Below are experts of layer 3 (counted from 0) of a mixture-of-experts language model. Rows are named router (the router's row for the expert), down (a neuron's output weights, with its number) and show model dimensions 0-127. Each number is 128 + 24 x the weight over its row's rms, rounded and kept within 0 to 255.
After each expert's rows: "comes before" lists some tokens at least twice as common just after its tokens as in all text. This comes from a sample of Wikipedia text that the model never trained on. Tokens count by the router's weight.

# expert 70
router [122 116 126 135 128 121 130 117 111 110 162 145 165  95 162 167 155 123 163 103 174 161  98  85 128  99 108 147 121 127 160 116  97 126 169 140 135 117 140 100 103 130 127  99 162  83 157 145 155  98 114 126 134 118  96  85 105 154 153 139 133 153 117 112 165 104 124 133 132 174 154 108 142 122 150  92  92 141 130 122 150 133  88 102 116 154 129 157 123 154 150 171 155 125 116 140  98  95 141 101 108 114 140 127 160 120 115 161 110  93 100 166 126 106 141 125 136 127 170 177 145  86 132  91 103 120  90 125]
down0 [114 153 123 129 106 160 121 148 128 101 121 119 161 137 128 119 125 123 129 130 158  93  90 115 139 159 102 116 137 161 125 132 192 135 138 136 133 123 143 160 158 130 159 164 142 125 101 151 130 124 123 146  58  69 151 115 123 112 121 125 116 107  92 130  93 134 125 129 132 134 164 135 164 143 118 115 126  82 115 156 118 107 110 133  93 100 130 150  63 123 148  93 171 110 139 100 130 170 141 134 152  89  70 135 114 145 122 104 131 151 153 121 151 124 159 145 140 137 152  77 150 146 117 122  87 164 153 111]
comes before: ",", ".", "′", "%", ")", "″"

# expert 176
router [100  87  96 108 121 150 149 112 112 137 172 155 123 129 129 171 157 112 159 156 131 150  91 127 130 106 103 147 140 149 145 122  85 128 138 120  90  95 153 139  85 124 136  94 131  80 148 109 122 141 111 113 114 150 145 108 104 171 161 154 138 164 122  96 137 133  87 125  84 153 132 147 171 106 115 149 115 115 124 135 132 165 118 156 125 124 142 119 115  88 173 169 147 122 148  97 118  99 130 104 108 151  94 135 150 128 112 157 138 110  90 160 102  93 126  91 101 141  91 128 127 119 129 108 102 140 108 186]
down0 [104 135 162 120 102 100 112 109 148 140 107 112 133 101 110 111 162 120 109 142 139 137 113 110 139 111 117 103 108 160 154 152 148 153  99 126 125 135 127 121 151 175 123 105 120 137 123 110  86 175 175 157 154 158  65 149 122  96 106 100 130 125 112  95 144 117 111 122 122  98 123 121 132 164 118 140 146 157 135  98 117 119 137 111 149 154 115 136 165 104 162 144 141 109 129 104 137 127 151 104  85 113 112 198 125 127 132 120 156  97 116 132 129 173 171  94 128 139  97 142 139 151 149 109 121  69 160 190]
comes before: "\n", " the", "==", " also", " a", "In"

# expert 94
router [107 111 113 113 144 146 159 135 141 100 105 114 132 157 142 127 153 104 157  83  93 147 170 120 120 125 134 116 166 170  97 113 112 134 142 161 155 127 141 101 108 123  99 112 148 155 139 136 144 121  91 119 101 160 105 119 166 142 129 153 144  86 113 141 144 108 157 100 157 152 174 117  94 136 150 111 138 119 120  99 147 111 102 102  86 126 103 166 152 150 133 143 144 122 110 121 105  97 128 100 175 159 143  86 148 153 137  57 160 118 150 145 154 114  97 131 107 123 150  66 118 107  91 115 142 117 129 129]
down0 [ 98 150 130 116 122  92 111 169 124 147 134 124 147 134 131 113 113 145 157 108 125 107  80 161 133 143 122 103  77 142  88  72 123 137  67 173 100 118 136 139 102 117 152 108 149 149 166 173 129 136 131 159 120 173 140 126 161 128 153 119 158 154 133 125  72 125 105 139 132 139 155 138 115 119 154  91  98 134 170 113 116 163 113 111 147 158 142 126 119 106  99 109 118 166  93 102 143 142 146 114 107 158 141 135 125 127 129  96 154 103 137 163 151 129  72  92 143 123 103 123 141 167 136 146 102 108 141 125]
comes before: "\n", " ", " 0", " 1", " 2", " 3"

# expert 66
router [100  96 112 123  80 140  93 106 192 134 123 115 106 138 162 104 154 119 148 126 105 157  91 100 128 136 104 166 109 124 135 118 120  86 160 126 137  80 154 103  95 132 106 113 162 126 127  99 110 142 127 133 119 118  93 109 128 129 154 117 123 162  76 121 136 106 146 141 140 157 150 104 113 186 135 119 121 107 186 144 127 138  91 142 108 148 121 133 104 153 145 157 134 120 127 110 113 161 113  86 120 111 162 117 148 100 168 171 150  99 129 160 151 154 138 114 112 131 153 170 124  97 157 108 166 122 119 132]
down0 [104 154 161 149 132 145 130 159 160 177 142 154 133 146 110 161 167 123 127 118  97 128  79 106 143 130  95 106 114 126 113 133 122 118 158 143 135  95 124 148 137 161 166 132 122 145 115 120 122 123 160 142 111 187 136 107 109 171 145 104 147 136 145  85 147 103 123 161 107 134 140 155 106 129 125  98 114 152  94 137 141 120 143 126  97 110 147 115 148 134 106 119 124  95 124 111 132 153 132  93 140  90  92 149 177  97 165 122 152 128 137  87 173 120  58  76 106 112  86 109 138 125 128 161 147 120 111 108]
comes before: ",", "s", " in", " of", " and", "ing"

# expert 119
router [ 88 152 125 144 152 140 121 112 153 134  92 111  93 107 161 144 143 119 173 162 111 162  86  98 166 125 113 111 110  79 120 105 124 147 173 131  77  98 163 136 129 158 138 111 146 129 123 120 159 141 142 147 112 147 108 126 142 105 136 113 143 145  99  95 131 111 110 107 124 143 147 114  77 131  98 181 116 109  93 124 167 153  90 116 143 138 103 136 112 155 147 141 138 126 114 113 138 146 153  86  92 122 120 130 119 134 160 134 157  79 110 144 168 122  86 123 185 117 159 146 127 107 119 132 153 124 139  86]
down0 [131 126 102 147 142 137  99 130 117 146 120 150 134 130  92 104 136 105 127 134 143 166 116 180 162 135 126 186  99 116 135 113 112 114 106  83 163 126 132 131 137 161 126 161  89 161 149  92 114 152 129 107 116 144 174 125  84 123  91  88 149  78 115 101 166 112 109 143 145 128 112 160  81 131 156 151 138 114  94 106 123 135 124 104 138  90  91 146 151 171 104 172 128 119 107  72 126 106 138 120 143 134 122 149 134 124 131 136 144 173  83 121 118 135 129 131 132 105 111 144 142 171 152  93 136 144 160 141]
comes before: ".", ",", " of", " in", " for", " and"

# expert 77
router [147 100 136 126 164 137 125 156  99 143  81 136 106 141 143 118 124 134 136 162  88 152 153  89  84 125 124 169  74 100 121 142 164 161 136 150 142 124 108 110 115 154 116 119 109 147 135  87 105 138  95 117 106 144 112 117 104 135 144 139 157 143 124 105 140 163 144 105 105 133 106 134 143 109 159 184 107 121 154  88  85 141 134 141 117 113 187  86 165 101  99 140 155 135 134 131 134 103 144 119  98 132 156 172 130 133  88 128 120 167 113 154 159 144  96 174  91 153 108 110 121 158 112 142 131 112 119 139]
down1 [152 119 146 129 123 157 135 127 151 106 119  94 152  83 128  97 128 153 138 125  88 132 140 138  88  87 146 150 118 117  82 125 126 105 113 153 130 130 166 113 107 132 112 149 169 117 134 100 100 139 115 106 122 172 106 160 131 188 151 111 132 120 116 142 117 123  98  94 124 108 138  97 156 168 166 121 136 137 116 144 135 119  91  70  91 144 115 141 143 136 112 129 163 167  97 129 130 150 123 193 119 153 151  93 109  94 103 118 135 145 106 116 159 111 145  89  90 129 150 139 141 173 105 141 146 165 131 161]
comes before: "|", "-", "\n", "==", "The", "==="

# expert 111
router [147 131 118 162  88 147 149 115 121  89 123 115 152 128 161 155 145  98 134  97 152 110 147 101 133 110 123 152 157 148 148 139 121 141 163 179 167 109 134  99 112 127 107 117 146  91 143 128 146  96  72 132 164 154 111  85  99 133 151 125 116 135 155 102 155 108 120 119 167 160 137 115 151 121 149 102 103 124 119 123 161 136  96  90 160 153 118 129 143 132 126 165 153 134  89 142 117 110 146  92 129  92 112 152 145  94 116 156 105 103 104 167 117  79 164 132 133 163 163 159  94 118 130  92 101 139  97 118]
down0 [ 74 146 115 167 132 113 129 138 133 155 167  98 105 106 148 111 113 177 142 111 107 144 108 111  95 148 130 166 116 134 131 104 116  59 147 133 148 152  99 154 105 113 107 122 103 146 143 147 150 155 148 124 133 133 141 119 111 122  94  97 122 118 107 170 134 151 122 110 111 122 162 167 131 109 152 165 110  91 123 119 156 148 110 144 118 154 151  88 180 163 101 102 108  92  88 119 123 127 163 121 124 119  64 157 146 155 127 104 175 162 129 121 109 121 140 113 132 128 125 119 139 132 127 181 152  98 129 135]
comes before: " |", ")", ".", "%", "–", " km"

# expert 67
router [ 96  87 109 112 104 137 135 102 117 122  98 125 128 167 144 134 147 132 159 133 130 162 138 109 117 135 141 132 148 156 115  81 102 120 164 186 115 120 140 116 108 133 100 116 167 143 151 117 138 107 142 136 103 175  94 127 158 128 153 158 158  88 114 119 128 109 154 107 159 135 146 121 123 158 161  88 113 144 110  89 142 112 125 122  85  96  97 148 155 159 118 120 154  69 106 127 125 115 142  94 137 158 120  96 154 140 142  76 177 102 155 151 173 101 112 147 105 151 142  87 110 124 115 101 129 121 111 128]
down0 [110 134  99 126 139 141 127 126 138 120 179 148 157 159 151 122 125  90 143 172 142  63  92 120 106 145 133 126 121 118  87 159 130 128 152 123 185 124 143 112 114 123 137 128 135 102 120  91 132 132 144 158  98 109 148 129 129 132 165 133 122 162 118 172 119 138 120 118 168 109 101  91  82 151 140 110 138 143 113 157 147 150 164 138  99 126 184 146 144 116 118 124 134 144 145 137 120  99 138 103 160 111 112  88 102 129  91 135  99  98 113 134 135 159  97  92 129 139  85  91  92 149 167 179 128  95 129 114]
comes before: "\n", " ", " 0", " 1", " 2", " —"

# expert 177
router [100 160 135  87 113 135 123  90 111 115 181 104 101 141 181 146 147 132 145 145 123 162 101  98 159 115 124 109 148 114 177 119 128 128 171 104 107  97 155 117 112 123 164  88 149 138 140 113 106 160  98  98 131 106 157 117 110 152 167 122 135 144 111 144 125 141 134 137 131 153 135  86 136 139 128 176 113 158 118 137 113 135  96 101  89 144 100  91 115 125 147 168 112  90 103  93 146 125 111  80 119 114 118  84 154 123 162 142 109  96 134 141 164 126 124  93 113 164 164 160 105 122 137 131 133 155 151 145]
down0 [141 159 103 148 144 113 147 139 153 141  99 125  84 118 153 106 127  97 137 123  78  97 104 118 154 102 161 119 123 111 115 110 154 153 124 131 145 188  92 109  97 137 138 116 120 146 162 138 148 125 150 126 139 144 115  90 155  89 132 141 124 133 161 126 128 118 114 161 118 121 128 150  98  89  71 104 150  91 120 129  97 110 128 140  89 148 131  97 139 118 124  96 160 140 118  81 115 142 133 127 122 128 138 192 145 175 136  88 106 154 104 150 183 133 145 142 118 175 148 142 145 106  82 123 122 150 151 140]
comes before: " of", "-", "ly", " round", " time", " season"

# expert 95
router [ 93 166 140  99 154 136 131 113  86 111 111 125 105 112 156 164 158 133 169 134 133 161  87  99 163  99 109  99 111 100 130 104 102 127 171 120 133 110 168 135 101 135 123 108 170 157 161 148 140 125 125 156 116 100 136  86 130 135 142 141 159 152  78 108 122 105 139 126 130 167 164 101 127 125 129 116 130 103 102 159 161 159  85 146 100 136 103 141 115 154 153 159 161 121 106 105 114  90 124 104 102 115 154 101 149 168 165 150 120 101 112 153 156 124 136 127 149 115 167 157 102  91 140 126 128 107 110 146]
down0 [123 110 147 122 125 113 149 161 120 160 118 108 101 121  95 126 154 143 148  97 122 173 146 130 119 146 121 100 111 161 120  96 167 110 162 136 119  91 151  65 117 159 124 151 126 115 107 111  76 106 176 112 165 128  89 132 151 128 103 132 140 146 130 140 155 137  94 127 184 118 162 133 165 152 111 136 120 145  90 137 141 130 122 111 150  96 163 113 152 136 118 120  74  83 132 129 107 139 171 125 167 132 134 155 101  94 121 131 136 124  84 172 158 111 114 126 150 112 128 139 143  93 115 105 146 136 140  82]
comes before: " of", ",", " Board", " Department", " Post", "'s"

# expert 132
router [ 92 133 103 125  96 154 122 107 139 117 103 103 148 110 150 140 146 162 147 155 124 135  98 111 179 119  79 156 144 104 160 111  99 122 166 113  91  99 167 116 108 145 136 103 153 151 161 135 114 133 135 136 113 109 115  96  96 161 155 118 135 167  96 121 161  95 150 115 144 164 146  74 146 138 149 128 114  75 139 137 138 158  88 119 121 154  98 164 108 139 105 156 146 135  91 104 102 128 151  97 117 128  94 143 155 125 158 163 141  88 134 160 126 110 147 115 113 152 170 145 139 102 120 120 136 105  97 133]
down0 [143 137 116 118 110 117 130 170 103 111 102 126 179 132 140 115 136 133 100 111  98 131 131 133 123 112 122 123  68  97 134 117 118 131 107 118 121 123 102 126 113 128 114 164 126 120 181 136 164 171 111 108 110 122 125 116 112 117  99 145 176 108 153 149 158  87 125 120 121 159 173 151 118 101 110 115 102 126 109 113 107  77 160  99 110 147 141 120 162 170 122 114 145  78 103 172 161 126 123 132 121 142 140 154 154 108 129  85 158 157 137 165 123 127 140  81 123 139 130 144 131 160 127 150 129 109 212 105]
comes before: " |", "s", ":", ")", " ·", " ("

# expert 191
router [ 95 149 119 130 113 144 144 101  86 125  86 110 165 104 156 156 142 138 171 178 138 162  89 114 104 111 115  82 121 122 135  96 109 144 168 140 110 105 151 119  99 143 149 116 165 130 140 138 174 123 128 149 115 115  88  92 122 125 111 102 126 117 132  96  92 111 152  94 144 153 173 130 125 103 144  79 116 111 128 150 176 142 100 121 108 142 154 158 134 164 151 156 133 130  92 123 120  90 139 111 126 116 123 105 122 171 162 162 138 101 137 148 145 123 138 121 160 111 133 147  91 101 136 116 122  72 103 118]
down0 [129 168 112 128 136 120 106 132 166  98 141  83 132  94 100 120 107 131 145 121 112 118 150  73 176 137 133 153 124 135 127 135 154 119 131 134  75 139  90 150  87 149 130 137 121  96 113 174  98 144 116 120 151 148 124 135 140 170 125 135 120 134  84 198 149 116 110 136 148 109 131 152 122 102 116 127 132 144 182 106 131 134 138  80 121 161 130 130 113 156 114 116 100 159 146 151  95 115 101 118 184 107 106 111 122 122 151  94 162  91 112 170 132  92 124 172  91 128 106 159 121 116 125 138 136 151 146 123]
comes before: ",", ".", " |", " States", " (", " and"